Experts of a small language model: 128 experts in each of 10 layers, 6151 steps.
Below are experts of layer 5 (counted from 0) of a mixture-of-experts language model. Rows are named router (the router's row for the expert), gate (a neuron's input weights, with its number), up (a neuron's input weights, with its number) and show model dimensions 0-159. Each number is 50 + 10 x the weight over its row's rms, rounded and kept within 0 to 99.
Before each expert's rows: a language model's description of what the expert responds to. This comes from a sample of Wikipedia text that the model never trained on.

# expert 0
What it handles: Sentence-initial words, name fragments
router:57 36 39 39 57 44 42 51 56 38 47 53 49 64 36 49 38 45 43 63 53 66 49 67 37 35 69 31 61 61 62 65 38 68 52 47 41 55 47 49 65 55 61 46 34 56 46 43 49 30 49 45 50 63 52 52 32 56 59 45 51 50 54 52 68 39 51 54 40 48 48 41 60 45 32 55 47 49 61 58 51 21 44 57 52 38 49 52 60 56 58 47 69 52 36 45 64 70 36 59 51 68 51 48 41 38 44 49 60 41 58 58 48 47 34 53 48 50 68 54 44 48 62 30 44 70 53 49 59 50 49 45 58 42 29 48 57 57 60 53 60 48 51 60 60 53 60 44 46 36 37 57 68 39 66 42 64 40 46 42
gate0:43 66 44 46 63 54 37 52 47 56 48 73 45 51 56 59 56 48 54 61 50 44 66 27 42 40 62 58 52 52 73 63 38 43 56 51 51 43 46 37 52 45 60 41 62 53 61 43 46 52 28 55 50 35 51 52 44 46 46 49 48 45 33 49 62 51 50 39 60 44 70 52 47 42 66 50 80 61 57 43 49 43 51 44 57 38 53 66 72 39 47 50 61 55 47 56 38 48 46 38 36 50 56 52 33 60 53 52 65 44 45 58 62 49 33 32 62 39 72 46 37 36 50 44 21 65 50 52 50 44 53 63 67 42 53 43 39 62 49 63 43 55 65 49 40 51 55 42 63 44 64 41 54 48 42 50 51 33 46 57
up0:46 44 70 46 62 48 66 58 68 51 61 54 51 56 54 50 52 40 49 40 55 52 44 51 46 55 43 34 43 51 44 37 55 53 59 60 51 66 54 44 52 31 50 79 40 46 48 44 45 58 54 60 41 68 56 32 67 61 49 40 42 46 43 40 44 57 74 56 35 47 48 49 48 44 57 60 36 61 63 50 55 44 39 54 60 46 64 46 33 46 57 49 40 52 59 37 43 46 51 44 40 18 53 36 38 49 47 45 63 44 35 36 57 52 60 55 59 62 41 56 28 64 56 44 51 35 51 33 43 38 25 40 57 43 36 46 49 41 36 44 47 50 48 35 45 55 47 42 56 38 64 61 60 52 55 71 58 52 57 59

# expert 35
What it handles: Capital letters in acronyms
router:49 51 48 40 63 40 35 63 52 44 42 54 51 59 41 57 54 49 46 54 48 62 50 64 47 43 52 42 62 60 60 56 45 70 48 45 37 56 52 50 63 64 61 38 42 66 42 37 48 26 50 37 61 54 51 55 39 62 57 54 49 56 57 58 67 52 50 66 43 42 47 48 57 50 42 45 45 45 51 52 68 40 51 55 60 32 45 48 49 59 52 34 55 63 34 47 66 66 28 61 47 67 46 52 43 34 47 41 65 48 59 45 44 54 40 58 35 61 59 62 38 22 52 39 38 44 54 42 56 55 44 43 63 45 53 50 60 43 62 56 63 44 61 63 56 62 74 47 54 38 46 57 53 31 57 46 61 36 81 37
gate2:57 39 49 33 44 66 59 53 36 34 48 51 44 42 48 62 55 48 49 52 52 70 58 51 56 55 41 34 51 72 44 52 55 47 48 35 40 53 39 64 69 40 50 54 35 58 46 37 49 67 62 49 74 41 44 53 49 59 45 46 59 60 61 59 46 53 53 52 43 34 45 40 72 50 31 22 62 54 49 47 36 61 52 42 53 51 45 35 50 60 59 49 40 54 43 47 67 59 63 62 52 46 71 61 47 53 52 54 47 54 66 35 49 47 62 57 52 40 59 53 48 57 33 54 53 41 64 69 42 52 51 49 64 51 47 38 45 49 60 29 58 48 37 44 51 40 52 52 45 56 36 54 75 51 61 50 25 55 46 38
up2:49 71 68 55 58 34 48 54 46 53 56 55 49 43 62 44 47 53 45 65 51 21 39 58 47 41 48 39 47 54 52 40 38 59 51 60 53 36 50 44 56 50 34 45 41 75 45 68 49 46 65 59 41 50 70 30 43 61 62 50 46 51 47 63 51 52 52 64 61 54 49 43 54 50 53 39 60 38 43 52 35 68 63 41 42 44 65 53 41 49 62 39 44 43 54 50 44 56 36 60 58 56 40 44 27 43 52 56 53 44 29 68 66 49 50 49 11 54 61 47 55 44 41 52 56 46 25 52 54 44 44 32 53 43 61 37 53 50 55 48 58 46 42 58 54 61 65 40 51 36 44 41 50 57 56 49 53 36 55 56

# expert 13
What it handles: Colons and separators
router:49 38 43 41 56 39 38 51 50 48 38 55 49 57 34 65 47 47 44 56 56 60 44 54 24 47 55 51 69 64 50 53 34 65 59 40 37 67 46 54 68 55 70 33 47 51 38 40 28 47 55 41 57 72 60 62 33 58 47 63 56 60 46 57 62 60 58 57 42 37 45 47 57 53 45 44 39 38 59 49 57 39 47 52 74 44 39 59 49 47 50 47 62 54 40 37 51 58 44 62 41 59 53 49 56 30 45 43 51 45 58 60 47 59 41 55 31 45 60 73 38 50 65 27 39 48 56 49 57 48 52 43 55 49 47 28 49 57 61 55 74 42 56 53 46 52 60 37 53 45 30 53 55 46 57 39 63 50 59 41
gate0:26 40 51 54 53 62 60 61 46 65 65 52 62 49 38 51 49 43 41 45 66 52 41 48 42 43 49 39 55 50 57 38 30 45 37 37 44 36 50 63 56 65 47 46 52 61 37 52 31 64 67 58 58 49 71 41 58 62 37 36 39 48 57 48 59 51 54 51 40 55 61 49 52 62 53 56 46 50 67 61 54 37 51 57 58 56 40 54 49 42 52 55 69 53 51 60 60 47 49 48 49 49 73 66 50 47 53 50 47 42 57 67 62 58 45 39 32 38 51 55 57 65 55 59 59 46 59 60 61 71 42 38 42 43 50 39 56 47 36 46 55 49 39 39 40 57 32 42 31 50 71 47 48 52 48 59 29 64 78 46
up0:59 49 65 36 44 62 61 52 54 56 58 38 57 45 32 43 59 57 46 49 59 48 59 57 37 44 22 45 46 65 36 49 51 33 38 52 56 53 67 48 50 50 54 47 53 46 52 64 47 36 44 45 42 58 64 37 42 64 51 54 36 32 55 50 47 46 15 73 49 53 52 56 55 50 58 49 40 35 41 46 47 46 44 64 63 48 56 44 54 47 61 65 50 47 52 42 60 52 37 63 51 48 64 69 56 42 59 59 58 59 64 58 41 50 63 32 48 42 57 45 38 65 43 59 51 46 45 38 50 50 42 41 54 44 09 43 49 60 43 46 41 44 42 31 47 57 38 35 49 52 42 57 54 37 38 48 48 57 60 55

# expert 22
What it handles: Table cell separators
router:60 41 37 34 57 51 36 66 44 41 43 53 45 59 44 70 47 46 42 53 52 62 46 63 37 50 56 46 56 58 46 57 39 65 48 48 45 61 51 37 66 65 65 44 35 52 52 45 46 33 45 42 56 63 62 57 27 57 43 49 52 49 56 55 61 55 60 60 45 38 44 50 53 38 49 51 55 44 63 58 70 39 41 55 62 37 33 52 49 42 66 50 55 60 29 37 64 56 45 63 43 63 45 59 54 35 55 44 49 44 61 68 41 53 37 57 27 58 59 50 35 41 56 33 37 59 44 40 68 52 48 47 46 48 41 43 61 55 60 51 60 54 67 64 53 51 62 32 50 50 35 57 60 45 55 34 61 28 67 42
gate0:41 48 44 52 58 75 59 47 45 53 53 50 48 38 67 54 35 54 29 40 38 56 47 46 49 43 40 47 28 62 60 30 40 63 47 46 43 71 53 50 37 55 53 33 44 64 58 44 45 49 50 48 51 76 59 60 48 60 53 42 44 58 25 57 39 29 52 36 69 63 41 51 40 35 51 49 67 33 35 54 43 49 44 31 47 49 64 51 44 46 59 53 64 49 59 45 65 68 61 38 47 60 59 73 40 52 36 53 47 54 46 59 37 46 44 36 41 40 50 38 47 52 48 34 49 60 62 37 56 39 39 42 41 32 59 50 59 53 46 48 63 49 51 50 42 60 44 47 56 45 51 41 48 56 48 36 53 58 62 55
up0:38 58 60 44 52 28 52 42 52 43 45 50 47 53 48 61 60 43 57 58 64 38 36 39 62 55 59 52 41 20 40 46 56 35 49 59 48 34 51 49 39 28 57 56 57 43 48 37 51 45 48 45 56 40 53 40 38 51 37 64 56 36 69 54 58 64 57 53 26 31 74 51 57 64 38 39 55 57 64 40 55 53 48 43 45 41 36 40 49 47 52 58 45 41 58 52 52 41 35 62 47 56 34 39 46 27 50 53 47 43 45 35 55 43 53 64 50 57 56 44 44 58 49 43 42 40 51 57 51 68 43 56 62 47 38 66 64 41 43 64 57 57 35 35 56 53 53 47 49 41 41 59 54 37 46 60 70 30 37 55

# expert 41
What it handles: Mid-word fragments
router:58 56 41 26 51 36 48 61 62 34 30 59 35 55 38 52 58 55 44 68 52 70 50 56 51 32 57 48 55 54 58 66 39 61 71 30 48 62 37 28 60 52 52 41 39 61 44 44 44 36 53 57 56 61 69 55 36 66 44 55 57 52 47 52 50 43 58 51 46 45 44 52 58 44 44 43 49 55 59 48 44 48 42 51 58 46 38 53 55 53 49 52 64 57 50 48 53 58 44 69 37 63 43 39 46 46 50 43 52 51 51 58 49 49 43 63 47 61 67 68 53 24 59 38 33 65 46 55 58 62 40 53 55 34 47 61 62 50 56 56 59 42 47 63 63 60 70 34 52 42 44 61 65 40 44 54 50 51 65 26
gate0:34 55 38 45 48 55 46 76 60 52 48 45 57 71 71 54 53 53 56 38 45 57 32 71 59 38 37 41 44 46 65 57 40 61 55 40 34 50 40 53 58 55 52 47 40 55 69 51 47 46 60 64 50 54 60 69 40 62 23 64 52 59 35 48 57 39 42 63 58 42 56 53 47 65 36 38 50 66 57 50 52 33 39 46 42 52 41 51 42 57 52 39 36 57 52 63 57 66 67 39 53 58 56 47 52 52 59 57 50 56 32 60 65 48 52 42 21 53 50 50 61 41 55 60 38 51 53 49 54 38 45 53 59 42 59 51 51 37 59 41 52 49 37 49 53 62 47 68 57 45 44 63 63 45 54 48 30 50 58 34
up0:41 51 45 49 38 58 57 38 74 47 53 41 63 37 59 42 53 58 59 46 51 59 44 38 33 46 52 52 45 65 39 53 38 55 72 43 44 56 55 50 45 41 77 53 29 40 59 61 47 39 57 45 54 47 57 35 66 57 42 54 61 44 51 65 53 27 47 38 47 41 43 64 39 60 62 51 57 34 54 55 48 51 65 31 61 69 52 65 43 41 45 65 54 62 57 44 53 39 56 56 68 46 48 59 40 38 39 39 63 50 32 45 60 48 35 39 42 45 65 66 58 55 43 39 46 51 42 38 53 52 61 45 45 49 24 66 47 48 56 52 48 47 41 65 39 53 54 38 49 62 61 50 56 64 58 49 68 52 61 61

# expert 55
What it handles: Acronym capital letters
router:56 43 49 42 58 40 44 65 48 32 48 52 41 54 42 54 50 48 49 56 51 63 49 59 45 42 56 45 56 47 59 56 49 58 49 43 35 69 39 49 57 64 52 41 45 58 35 35 44 41 52 34 73 53 52 59 41 62 50 56 34 55 50 65 62 59 54 57 47 31 44 44 61 49 39 45 40 33 57 59 60 36 45 52 58 36 49 60 55 55 56 45 59 72 35 50 74 63 40 59 45 71 48 44 56 47 57 44 65 44 69 50 44 67 37 56 44 58 56 54 34 26 52 42 40 53 50 47 60 45 45 55 72 44 41 52 62 48 71 46 60 44 56 67 67 48 60 35 41 43 44 61 59 38 54 29 59 32 51 39
gate0:67 49 47 49 66 37 53 37 63 42 58 42 36 60 44 47 38 35 56 35 50 43 57 45 57 42 54 56 74 28 62 51 60 59 58 59 65 38 48 69 50 47 46 42 38 47 50 29 33 35 63 58 59 63 65 63 54 49 44 52 37 58 55 53 52 71 57 47 51 49 62 48 45 41 57 50 42 61 60 69 59 61 48 55 55 55 33 62 52 56 51 64 40 51 34 48 63 37 49 56 41 70 53 40 68 51 53 62 51 35 50 46 50 60 50 51 43 56 76 47 46 34 53 39 44 70 50 58 47 34 63 47 58 46 54 50 55 44 49 51 55 54 65 70 65 38 28 43 59 38 62 52 52 50 53 54 57 56 55 60
up0:57 41 26 47 58 33 63 51 68 44 49 51 48 55 53 52 51 56 35 50 55 33 80 36 61 39 53 50 57 38 51 48 51 43 73 51 67 56 53 50 61 39 58 74 61 58 55 44 46 32 58 50 49 43 44 55 40 49 53 49 51 63 54 64 54 57 53 44 60 49 50 58 45 36 48 57 45 64 47 59 48 63 54 45 48 55 58 39 45 32 44 66 43 48 65 41 69 55 60 34 53 46 37 35 50 47 41 60 47 40 55 34 44 44 55 50 52 70 53 60 42 29 61 32 44 75 36 74 48 51 58 53 42 42 55 44 60 40 61 41 50 57 52 56 55 43 44 45 70 34 52 58 57 46 34 47 51 64 43 50

# expert 6
What it handles: Mid-word place-name pieces
router:63 39 30 48 46 40 48 50 53 37 45 49 44 52 48 51 53 50 35 57 52 50 52 57 47 46 60 43 51 64 52 75 48 54 53 49 34 65 44 38 57 64 54 50 42 50 34 49 45 50 40 23 59 55 56 58 46 60 44 56 52 49 53 72 52 34 61 60 41 45 54 36 53 48 40 44 63 25 61 72 54 43 31 58 61 48 44 62 65 51 45 54 64 70 48 45 63 59 34 60 33 54 35 44 46 38 52 47 50 48 67 60 45 72 45 60 39 56 63 62 50 37 57 33 37 49 43 48 61 68 52 49 57 44 26 49 54 52 62 50 64 42 54 65 66 56 52 34 44 52 41 52 49 44 51 39 59 33 52 44
gate0:49 43 61 56 64 55 49 61 61 55 58 30 55 70 77 58 28 60 41 49 52 42 53 69 48 43 47 46 49 53 57 48 49 40 47 47 60 27 45 37 50 53 54 46 54 61 42 42 46 54 54 52 58 49 52 45 42 71 53 45 40 34 43 56 49 51 68 51 51 40 69 51 67 66 54 36 46 53 48 50 29 74 32 47 48 28 48 48 55 43 63 62 52 62 41 54 42 52 52 63 64 60 39 46 37 37 41 55 49 75 45 45 51 46 43 53 64 61 50 42 57 47 74 47 38 56 45 60 52 55 56 55 58 67 29 58 48 47 50 66 71 47 61 56 54 59 40 45 62 57 53 51 44 43 52 42 61 47 62 43
up0:59 41 58 61 56 44 37 66 66 51 48 33 48 56 46 36 44 69 46 48 52 34 51 66 45 45 27 37 48 45 49 36 43 44 50 57 51 59 44 43 51 61 62 54 51 61 40 68 45 55 50 53 42 60 28 45 41 46 55 40 43 39 43 51 56 53 70 50 36 31 75 44 58 50 54 52 47 53 54 41 44 72 38 37 60 48 46 42 45 48 55 49 54 63 43 33 49 51 49 63 72 30 43 37 36 39 52 49 42 79 54 45 43 58 61 61 60 48 53 54 37 35 54 52 41 56 46 51 46 36 56 40 67 62 42 63 43 46 61 51 66 45 51 39 56 68 33 48 61 45 46 65 38 45 43 43 43 54 49 63

# expert 59
What it handles: Name-internal syllables
router:57 50 44 38 43 42 50 70 65 47 37 60 41 55 39 52 52 49 47 58 55 47 48 69 45 40 49 51 72 56 59 54 46 54 58 39 47 62 43 54 54 59 61 38 43 60 48 45 50 43 50 37 72 59 51 53 41 65 57 53 48 52 66 55 63 35 64 49 46 50 48 30 59 29 35 51 59 38 50 49 52 44 46 54 59 46 46 68 49 46 52 44 69 62 41 40 67 60 31 55 41 66 51 41 40 47 66 44 73 48 74 47 25 57 42 66 37 65 53 57 44 42 62 43 36 62 50 58 54 53 46 44 59 46 39 49 57 48 64 45 52 47 61 59 65 61 64 43 39 42 44 69 50 43 48 44 63 39 47 28
gate1:56 48 46 72 50 53 52 59 54 47 66 38 49 51 41 40 56 54 55 31 60 47 43 48 36 24 31 63 62 61 65 33 72 52 59 51 48 45 43 51 63 54 73 47 48 50 53 69 60 29 44 31 51 48 57 51 53 60 51 53 56 45 44 60 34 44 61 72 41 46 43 41 54 58 48 48 56 44 57 58 55 49 63 44 73 53 56 57 54 62 38 51 66 50 48 47 61 48 49 65 53 43 45 38 61 47 76 32 53 33 41 55 55 45 45 41 56 49 70 66 57 57 51 57 47 47 60 58 45 53 68 55 46 59 50 48 49 40 46 33 50 55 52 73 57 57 63 52 51 50 51 53 61 58 73 46 58 42 61 51
up1:55 48 63 47 71 32 43 56 61 71 32 62 49 44 53 51 50 55 58 66 30 78 40 40 55 61 51 50 41 54 47 40 46 60 55 44 57 71 68 53 54 40 46 70 65 47 49 55 46 54 35 65 46 68 54 61 36 48 50 48 50 54 47 47 47 52 47 50 48 51 36 59 47 52 61 44 48 50 51 52 47 50 52 50 68 37 45 31 31 66 26 39 41 59 60 52 41 48 41 51 60 48 61 56 76 66 36 51 38 64 48 66 58 72 62 47 46 52 48 41 45 52 43 56 50 55 37 46 51 37 35 48 42 56 40 44 49 47 51 53 39 55 43 54 57 60 44 42 24 62 53 47 48 62 44 64 62 55 55 54

# expert 57
What it handles: Given-name pieces
router:59 52 44 42 52 40 44 65 66 51 40 51 51 49 47 56 51 33 37 50 54 54 47 55 43 43 48 37 53 60 69 57 33 55 61 47 43 47 50 39 69 55 60 28 46 67 46 39 43 45 45 44 60 59 53 55 48 62 36 50 60 47 59 59 62 51 44 53 45 41 45 41 51 42 31 55 53 37 50 54 52 50 52 63 55 50 35 72 44 54 37 38 67 61 44 38 67 51 27 59 37 73 51 41 55 37 62 37 58 43 60 53 32 54 24 68 45 61 72 54 43 45 56 44 48 57 51 55 62 57 43 49 50 39 40 52 58 55 57 50 52 47 72 56 68 64 73 54 41 48 35 62 65 50 56 51 58 44 57 37
gate0:42 46 34 50 55 53 47 58 72 37 57 42 62 30 38 39 65 55 50 36 50 27 62 55 46 46 46 54 41 54 37 50 39 52 62 29 53 59 49 46 56 65 58 52 61 49 43 57 25 73 48 45 59 45 56 67 56 47 46 46 36 54 64 49 52 43 48 44 37 47 42 48 38 48 57 57 40 52 53 50 63 37 35 59 53 51 64 47 33 46 57 44 60 68 40 54 42 45 40 49 59 43 66 63 54 57 57 77 43 54 51 77 60 31 41 54 52 38 56 48 54 54 58 51 49 62 43 51 67 52 43 58 56 40 44 66 41 57 59 62 46 62 68 50 49 50 59 58 47 55 41 42 43 60 61 67 29 42 46 39
up0:42 29 60 41 54 30 48 47 35 59 56 47 49 64 48 59 47 32 51 31 58 45 40 53 45 66 60 53 65 45 32 51 45 52 36 65 51 27 44 50 52 55 47 54 52 46 46 46 46 61 47 36 64 46 36 62 36 48 44 51 39 58 64 31 48 38 58 60 45 47 64 54 42 40 41 61 46 62 57 60 37 44 45 63 46 47 54 40 39 48 37 62 78 49 37 61 42 28 48 31 63 47 61 42 48 61 53 62 54 59 50 41 65 53 34 50 56 50 59 50 45 57 74 50 44 28 52 42 59 48 44 38 62 52 56 55 47 47 52 50 49 52 54 59 59 66 67 53 52 29 48 49 60 57 56 54 64 34 41 37

# expert 21
What it handles: Place-name pieces
router:56 46 34 30 59 36 48 49 55 36 46 53 48 57 47 58 52 37 53 60 58 63 52 50 50 55 68 49 52 55 51 84 50 60 51 35 40 59 48 38 58 59 62 44 49 44 38 38 38 49 43 47 51 54 57 54 43 73 46 55 65 51 63 73 63 46 58 51 39 62 45 41 53 38 49 45 46 32 55 54 48 40 37 55 64 49 38 55 59 59 52 49 68 57 44 42 62 63 26 51 27 55 43 45 55 43 50 40 50 57 61 63 38 59 41 64 42 67 62 61 39 42 65 42 36 48 58 50 64 60 44 56 43 47 32 58 65 61 59 48 51 40 56 57 65 59 59 50 37 40 52 50 46 40 57 37 64 37 60 34
gate0:60 45 65 62 68 67 32 46 57 34 65 54 43 49 37 45 45 45 52 61 57 47 48 48 55 52 53 57 46 54 43 60 62 54 44 54 58 55 58 35 53 57 54 44 47 49 60 46 52 45 55 66 47 57 43 30 34 47 60 50 48 60 45 53 49 60 67 65 31 58 67 44 38 63 56 50 29 22 57 52 58 46 43 46 58 25 54 39 54 50 53 50 43 44 63 52 55 44 44 46 50 29 44 51 51 40 66 51 52 52 59 60 42 56 61 41 56 57 48 67 42 57 36 29 50 58 61 54 49 49 51 46 36 46 36 45 51 46 79 38 45 58 70 63 51 34 46 55 49 28 45 74 59 61 59 34 46 42 49 53
up0:53 54 48 53 26 53 58 56 56 47 49 64 41 62 49 35 58 45 45 59 42 55 42 44 42 48 71 39 48 55 58 27 32 48 78 38 52 58 54 42 53 52 51 63 63 53 60 61 54 54 43 36 54 62 44 45 60 54 44 66 69 55 60 60 56 38 39 50 49 34 48 33 44 37 33 56 44 55 44 47 47 67 68 55 43 65 38 87 45 51 54 57 38 48 40 46 58 55 44 45 47 52 63 52 54 69 52 51 46 29 57 56 46 52 58 57 52 53 52 53 53 54 38 47 60 52 51 54 56 40 55 40 35 51 55 60 46 59 40 42 36 56 39 39 55 50 46 53 41 58 41 56 64 71 81 51 55 52 36 52

# expert 4
What it handles: Foreign name syllables
router:51 36 33 36 52 43 46 53 55 41 45 54 52 56 42 48 48 43 48 65 55 59 47 68 48 47 46 49 58 57 49 69 44 54 57 34 43 70 46 35 59 70 54 39 40 57 46 37 39 53 50 33 67 58 48 55 43 59 41 57 45 44 63 55 59 55 49 60 45 36 31 21 53 47 33 59 45 44 54 56 61 39 34 61 54 41 44 58 57 43 58 50 83 54 29 37 53 55 45 53 34 64 51 58 48 50 63 42 56 39 66 55 40 53 44 54 46 72 64 56 44 51 61 36 39 62 52 55 78 62 50 49 57 35 44 45 54 53 56 57 49 50 56 47 73 57 56 52 42 45 46 57 56 49 48 39 58 45 60 33
gate0:50 44 43 34 53 55 43 42 62 39 44 47 48 54 45 53 47 48 55 55 45 46 62 51 47 53 79 51 51 52 50 59 55 44 59 43 39 68 62 37 61 32 50 38 34 34 52 57 49 54 49 45 49 53 56 49 42 60 58 51 66 59 41 53 38 58 53 60 55 38 35 43 49 71 73 41 87 53 46 54 51 45 60 41 42 41 56 38 68 48 46 49 63 47 42 46 37 58 59 35 35 51 40 43 57 34 56 55 58 50 62 63 53 46 48 44 63 56 51 45 30 45 40 46 24 53 61 41 64 54 49 62 63 35 72 46 79 55 55 54 55 60 46 66 48 57 50 56 45 50 34 41 49 55 53 43 39 57 39 50
up0:60 45 74 38 55 42 53 48 35 39 46 64 58 49 59 63 39 55 39 56 43 48 47 42 57 64 54 42 51 61 56 66 48 51 48 55 42 66 66 39 48 59 60 56 51 53 55 47 28 42 36 51 46 57 47 31 67 42 65 34 50 38 60 43 45 71 51 65 56 47 57 36 42 53 57 36 40 45 46 34 37 63 30 62 48 51 54 55 60 53 50 43 56 57 43 43 43 56 37 60 49 55 71 63 48 61 60 54 61 59 54 72 55 59 63 38 54 60 64 55 53 41 46 30 50 49 37 54 48 57 56 62 64 58 47 43 59 30 40 63 34 71 52 43 55 46 32 45 46 50 36 64 41 50 50 49 40 53 49 69

# expert 45
What it handles: Surname and place suffixes
router:65 43 44 36 54 40 41 63 50 52 44 43 42 50 38 56 57 42 54 51 58 59 57 45 38 55 53 50 50 72 68 55 45 57 70 25 42 64 36 41 72 51 54 41 49 53 46 44 55 50 52 43 77 56 50 67 41 67 39 63 55 56 58 58 61 36 69 63 46 34 42 36 53 50 36 55 56 38 53 57 48 47 45 52 53 32 43 61 56 54 54 45 66 53 44 34 51 55 42 54 49 52 42 40 56 43 56 40 79 44 72 44 48 56 35 48 45 53 71 48 48 37 60 50 38 50 50 61 57 62 49 51 53 36 48 52 59 46 66 45 62 36 59 64 63 58 59 45 45 49 40 56 67 40 46 34 41 34 51 41
gate0:40 46 61 34 33 70 46 52 54 34 40 43 40 44 59 59 47 44 26 34 51 44 66 50 41 65 49 34 46 82 54 61 40 57 53 52 61 57 48 44 62 52 59 57 44 56 39 54 53 35 29 56 59 52 45 52 50 59 43 47 59 59 52 36 59 51 70 53 38 55 43 55 58 61 39 57 57 51 63 29 43 53 42 49 39 45 63 45 61 48 39 51 46 34 46 49 31 56 43 63 49 59 60 55 54 47 58 46 71 66 48 60 42 35 60 55 56 40 61 46 51 46 65 73 48 46 45 55 45 66 60 34 52 61 62 44 58 66 56 52 57 61 59 50 51 52 45 42 52 38 27 45 43 54 65 39 41 48 38 51
up0:41 75 52 56 73 32 57 55 45 53 47 60 48 44 59 55 62 45 50 57 40 40 61 45 47 35 58 54 56 39 55 52 68 70 48 43 61 29 54 58 55 32 48 39 47 51 40 35 42 53 75 49 52 60 46 58 68 55 69 45 44 47 51 60 44 52 37 54 47 26 44 36 53 52 63 40 50 44 39 44 61 56 58 57 67 44 30 64 35 41 53 46 73 58 53 42 60 54 48 50 61 51 38 63 50 44 55 49 41 51 59 39 59 49 42 48 60 60 61 35 58 39 54 44 44 45 68 38 51 53 46 46 49 53 37 46 61 37 58 63 48 37 37 55 45 56 56 59 37 76 58 38 54 44 31 46 58 51 64 43

# expert 8
What it handles: Proper-name word endings
router:56 41 37 34 54 36 49 58 55 47 46 59 34 51 37 63 52 48 39 61 54 54 53 62 40 50 60 51 65 59 49 63 49 59 57 35 40 60 42 32 66 64 57 47 50 48 54 35 41 47 45 36 64 63 46 67 45 60 46 62 60 62 58 57 65 31 64 60 44 56 48 45 45 34 36 69 43 31 61 53 49 46 36 60 60 48 54 72 48 46 58 48 75 58 39 34 58 60 38 50 44 51 44 37 43 38 52 44 62 48 63 56 42 48 33 51 29 47 62 52 46 49 65 35 33 60 45 51 71 54 54 44 59 36 46 61 57 52 59 48 58 47 67 46 60 52 63 44 44 44 50 55 52 39 57 50 61 34 60 42
gate0:55 32 40 47 46 60 56 43 47 53 66 44 61 44 45 64 48 48 55 44 61 62 44 33 53 73 50 53 31 48 46 39 44 59 48 50 67 62 43 62 47 78 49 76 60 53 48 43 48 48 36 24 57 33 37 51 49 57 66 46 55 32 66 53 35 45 51 52 32 50 43 39 44 51 53 39 51 32 52 47 37 49 40 45 59 47 47 42 53 38 56 48 55 55 53 40 44 45 39 53 27 41 55 62 55 61 44 52 58 56 75 66 47 66 41 54 42 44 47 69 40 56 44 42 51 62 39 54 46 51 48 56 37 44 51 62 59 54 42 51 67 49 53 59 65 55 40 28 47 55 41 56 51 37 46 32 47 51 52 60
up0:58 54 48 55 28 49 64 55 47 62 45 47 48 42 55 50 57 56 41 40 60 48 42 42 59 43 42 32 36 67 53 41 39 51 44 56 51 58 40 42 52 46 56 64 64 37 31 57 25 30 38 58 39 44 66 47 26 53 63 48 71 53 50 65 47 49 49 60 51 56 40 58 41 60 60 39 60 41 38 53 48 68 52 35 53 41 73 59 61 41 43 63 72 49 57 48 47 56 62 58 50 43 47 46 52 56 47 49 42 48 43 68 29 47 62 65 52 34 42 57 51 52 57 53 62 48 39 40 44 53 43 46 50 58 51 50 41 54 51 44 27 62 35 30 50 49 39 36 55 38 63 49 32 48 53 32 38 54 53 44

# expert 28
What it handles: Line-initial list markers
router:54 52 47 45 60 42 36 54 49 40 42 46 39 50 42 51 47 60 51 56 55 63 52 58 39 45 53 45 63 61 52 60 45 56 63 35 37 70 50 42 60 59 60 29 31 52 45 38 45 36 54 38 61 54 57 76 22 65 42 51 37 62 52 56 62 52 61 55 44 42 48 51 58 47 49 63 51 42 57 46 58 36 42 72 57 47 47 63 57 62 53 47 57 57 30 40 71 61 45 58 47 73 50 44 51 43 44 50 60 38 57 61 39 59 40 49 40 46 61 52 42 40 60 39 38 58 56 40 58 52 52 41 61 39 32 37 56 49 56 55 62 41 62 55 50 54 67 34 53 37 47 61 49 36 53 41 66 24 59 45
gate0:47 38 45 38 51 46 64 79 40 65 57 39 50 53 49 44 52 74 39 33 45 59 39 47 49 39 35 65 56 57 54 60 57 44 57 36 51 41 45 51 45 61 55 40 47 56 53 38 53 38 51 53 39 52 53 52 53 49 43 43 43 47 47 84 65 41 54 60 55 37 50 55 53 62 51 65 62 56 52 46 52 56 58 57 39 56 37 59 46 54 41 50 58 50 36 55 40 48 47 64 50 45 46 51 49 62 57 57 52 54 38 65 71 53 43 48 46 42 82 36 54 47 71 73 57 38 61 54 51 52 44 54 59 50 53 39 47 48 29 54 46 58 26 65 54 63 62 40 64 54 31 62 49 46 43 42 62 41 58 40
up0:51 36 39 50 43 44 32 45 53 49 38 54 56 55 48 49 46 49 52 58 50 38 46 62 41 50 54 29 52 56 38 41 61 25 60 56 66 44 55 29 55 48 52 58 59 63 53 49 56 45 46 64 58 61 47 50 52 60 67 65 60 35 67 32 28 27 44 42 29 51 47 62 45 33 42 66 50 47 53 55 52 55 63 30 39 37 56 30 74 48 48 57 49 47 64 39 59 44 48 53 47 45 51 60 40 45 49 43 49 55 60 33 44 59 43 31 56 56 30 62 58 53 36 45 54 46 51 44 25 39 51 51 47 50 44 39 67 59 50 48 50 58 49 25 45 47 47 60 50 57 54 59 56 52 56 58 55 55 40 66